Weights of a small mixture-of-experts language model, trained from scratch on English Wikipedia.
Size: 12 layers, width 384, vocabulary 8192, 45.4M parameters.
Experts: 64 SwiGLU neurons an expert, 4 picks a token, a sigmoid router.
Training: a variant of Adam for the experts, 293M tokens, 4818 steps.
Below are experts of layer 7 (counted from 0) of a mixture-of-experts language model. Rows are named router (the router's row for the expert) and show model dimensions 0-47. Each number is 500 + 25 x the weight over its row's rms, rounded and kept within 0 to 999. Numbers have three digits each.
Before each expert's rows: "mostly gets" lists some tokens that are sent to it at least half of the time. This comes from a sample of Wikipedia text that the model never trained on.

# expert 8
mostly gets: " \"", " un", " ex", " re", " dis", " inter"
router:509514469493535515503516509442542528451523485510460497512525509480522502481461467501486507463481526520496491446462487532553486499484519527505510

# expert 11
mostly gets: "shire", " Racing", "\" | ", " High School", " Records", " Championships"
router:479495465455509468557483509493516486519516496491509513551500498516542504532481490500502516477536490468551521506539516514505516486510479509520455

# expert 19
mostly gets: "ić", "mad", "shire", "ya", "ong Kong", "evin"
router:490472466488499504498454501434512475506540486515498531544505487470507508514472470499489515493526494483498484524482521496499504499501539503536506

# expert 20
mostly gets: ", the", " of the", " that", ", but", " is a", " as a"
router:502511506447537494513491492494520499456550560502475524505518494494493558504483523533498461491500540503536526457496472512530533506493531512510476

# expert 23
mostly gets: "\n\n", "==", " ==", "|---|---|---|---", "==See also==", "- Country:"
router:500461468518533479492486539508489451511518505562510484514503564481477482489491513526494520487518523484512508493491473522502517505525491548507443

# expert 24
mostly gets: "\" (", "\" | ", "; C", " (G", " (N", "i | "
router:509481450477497491551456482462494513533531466499491514531532506513545521508467468514490513522552485512534501519519507519529513471486523525502462

# expert 10
mostly gets: " January ", " May ", " September ", " March ", " December ", " February "
router:483497479485521473463532516479528534477552466525455505523490469526486503504503511536512476495455504526518495499495492458477486538457492521509471

# expert 13
mostly gets: "000", "015", "016", "018", "′", "014"
router:478498504481533457472505509482483486447487506526463531521499536509532520517504514509502495490502470488493484532464499472520495536491530518515486

# expert 1
mostly gets: "°N ", "°E", "°W", " can be", " Act ", " before"
router:480478475507481495504463547485512500497528550507498519541494520535479532528501470534533482495536496486506498507460493495523516479540510508534488

# expert 7
mostly gets: "ong Kong", " David", " Peter", " Robert", "rizona", "BC"
router:535506442453527500523520519466493493473535489583492511494572486510474484496448509529485478492500514485512512518519513514498546511524517462524477

# expert 16
mostly gets: "″N ", " | \"", "| F", " | U", " | ENG", " | X"
router:500490422445534538525521496483542544493546529545482473477542543509509482501453456508515511471543476506486490518512518491510487488480512525524492

# expert 15
mostly gets: "istry", "rizona", " father", "andidate | Votes |", " military", "duction"
router:520495450506509531487552533482521452477496513543474495501537494471505487494507498532552490452470529518512532429530490499514477487504477536520461

# expert 30
mostly gets: " David", "attalion", " George", "rizona", "ong Kong", " John"
router:515488446483507510541514515486511460515553502517494509507491511491523486531457543528524511492496518496522502471519468502509512518501464535526482

# expert 27
mostly gets: " made", " included", " played", " took", " him", " used"
router:492502471509507464510523492491526514510501459529493484516476464502491508490496490514496468489510500485540503488526504476473542471476474498543463

# expert 17
mostly gets: "ics", "ization", "ment", "ions", "ments", "\n\n"
router:496449498499501503501462532463557499492524537517492474513465491493538473507479495513532501514518487514521521481509475478512492503519505556501487

# expert 21
mostly gets: " several", " three", "2", "1", "13", "25"
router:528486461495508504462505521479493477448526482514477496470508525502496531509486492556501523491499497541506499506492503478505494502482486509497444

# expert 2
mostly gets: "ić", "za", "ı", "š", "ko", "kov"
router:471471479493494476479461496445519488519489500498483520523498473459521523507477468503498495461536487478498482504508539483520508517469516530508524

# expert 28
mostly gets: "- ", " in ", " In ", " of ", " on ", " the "
router:515491465511487490444533501488503521497548488492498528499509507524501508482445523523495519498490490551506491488512487498467494511515502566500499

# expert 5
mostly gets: "duction", "ult", "inals", "ration", "ent", "- Occup"
router:514476481503476516500515534484536529491496494534492487473522536486498473500491500512515518482516456508520506488482479518517524453502501531517490

# expert 25
mostly gets: " ==", "==", "===", " ===", "ation.", "|---|---|---|---|"
router:526513455476491463509499506501510487533480493510502510523490516505524501528535479541490525483509459498505491487493529496546485508479498574479507

# expert 18
mostly gets: "011", "012", "019", "010", "018", "023"
router:524484493510509469527491491495474492478500525495503498505533553504511502505487478500512547468511500504495532458491479475512493492524510545529438

# expert 3
mostly gets: "1", "change", "ordin", "vention", "2", " out"
router:467465502517496495488480539465520465485514522502516493494483539508545541493504480558477510493485510501498498495494483508533504508517495560547470

# expert 22
mostly gets: " This", "An", "ir", " These", " They", "el"
router:548428473491498473471458509521531492492535507533521500513524510499520498468464498497527438485522502479533496527496527459523537498471506518509520

# expert 31
mostly gets: " British", " German", " national", " political", " different", " European"
router:489471445481521514473473531441527476512528494557471463500489500499508546500451514501508483530495503478553485494469527515502498473492482514545480

# expert 0
mostly gets: "The", " In ", " This", " one of the", " other", "- List of"
router:470466500476531491489534456523501474501500502532442507487533507506466525505491485527503489464488493459479470463501506508478525472494497526523452

# expert 9
mostly gets: "ford", "ong Kong", "han", "ley", "ith", "ham"
router:486488503517508478515444473473531484496497508525505504496519472500510467506487485521440481479517490471501494516515509477532534501457511556484493

# expert 14
mostly gets: " San", "| L", " David", " Dr.", " Nor", "- J"
router:506497445465520520512556549472502514491513500534466484520489513516482466519475505532512469459474538498510476492545529480517506508507477509503510

# expert 4
mostly gets: " He was", " he was", " took", " it is", " was born", " It was"
router:471523437485491464539467525489523490492501511510451484528509493490560511503516457484494534472556513495535495487482541516508532496493495493493482

# expert 12
mostly gets: "ed to", " into", " for", " with", " between", " about"
router:496473504510520525500521503471555483495496470477467465509494553518488506504496480526494489439485495444519482491511501476483517490496475510558478

# expert 6
mostly gets: " large", " long", " town", " short", " small", " full"
router:510486487487500486498487519461521496430511536534492480494521509459497501478480521512493493533495492485507504474504474461542504518498463530463478

# expert 29
mostly gets: "- Coordinates: ", " so", " not", ", U.", "-st", " mar"
router:520450494498532473494502485511496495502582525500505505543504469482506524515509492526534473492489487455483504493481466511509535482516511503536473

# expert 26
mostly gets: "- R", "- C", "- D", "- M", "- B", "- N"
router:524487466500544527501529520458513516497555566525453481519499560519511521494462501523494502470516526490487477488462459493504513514498531522500499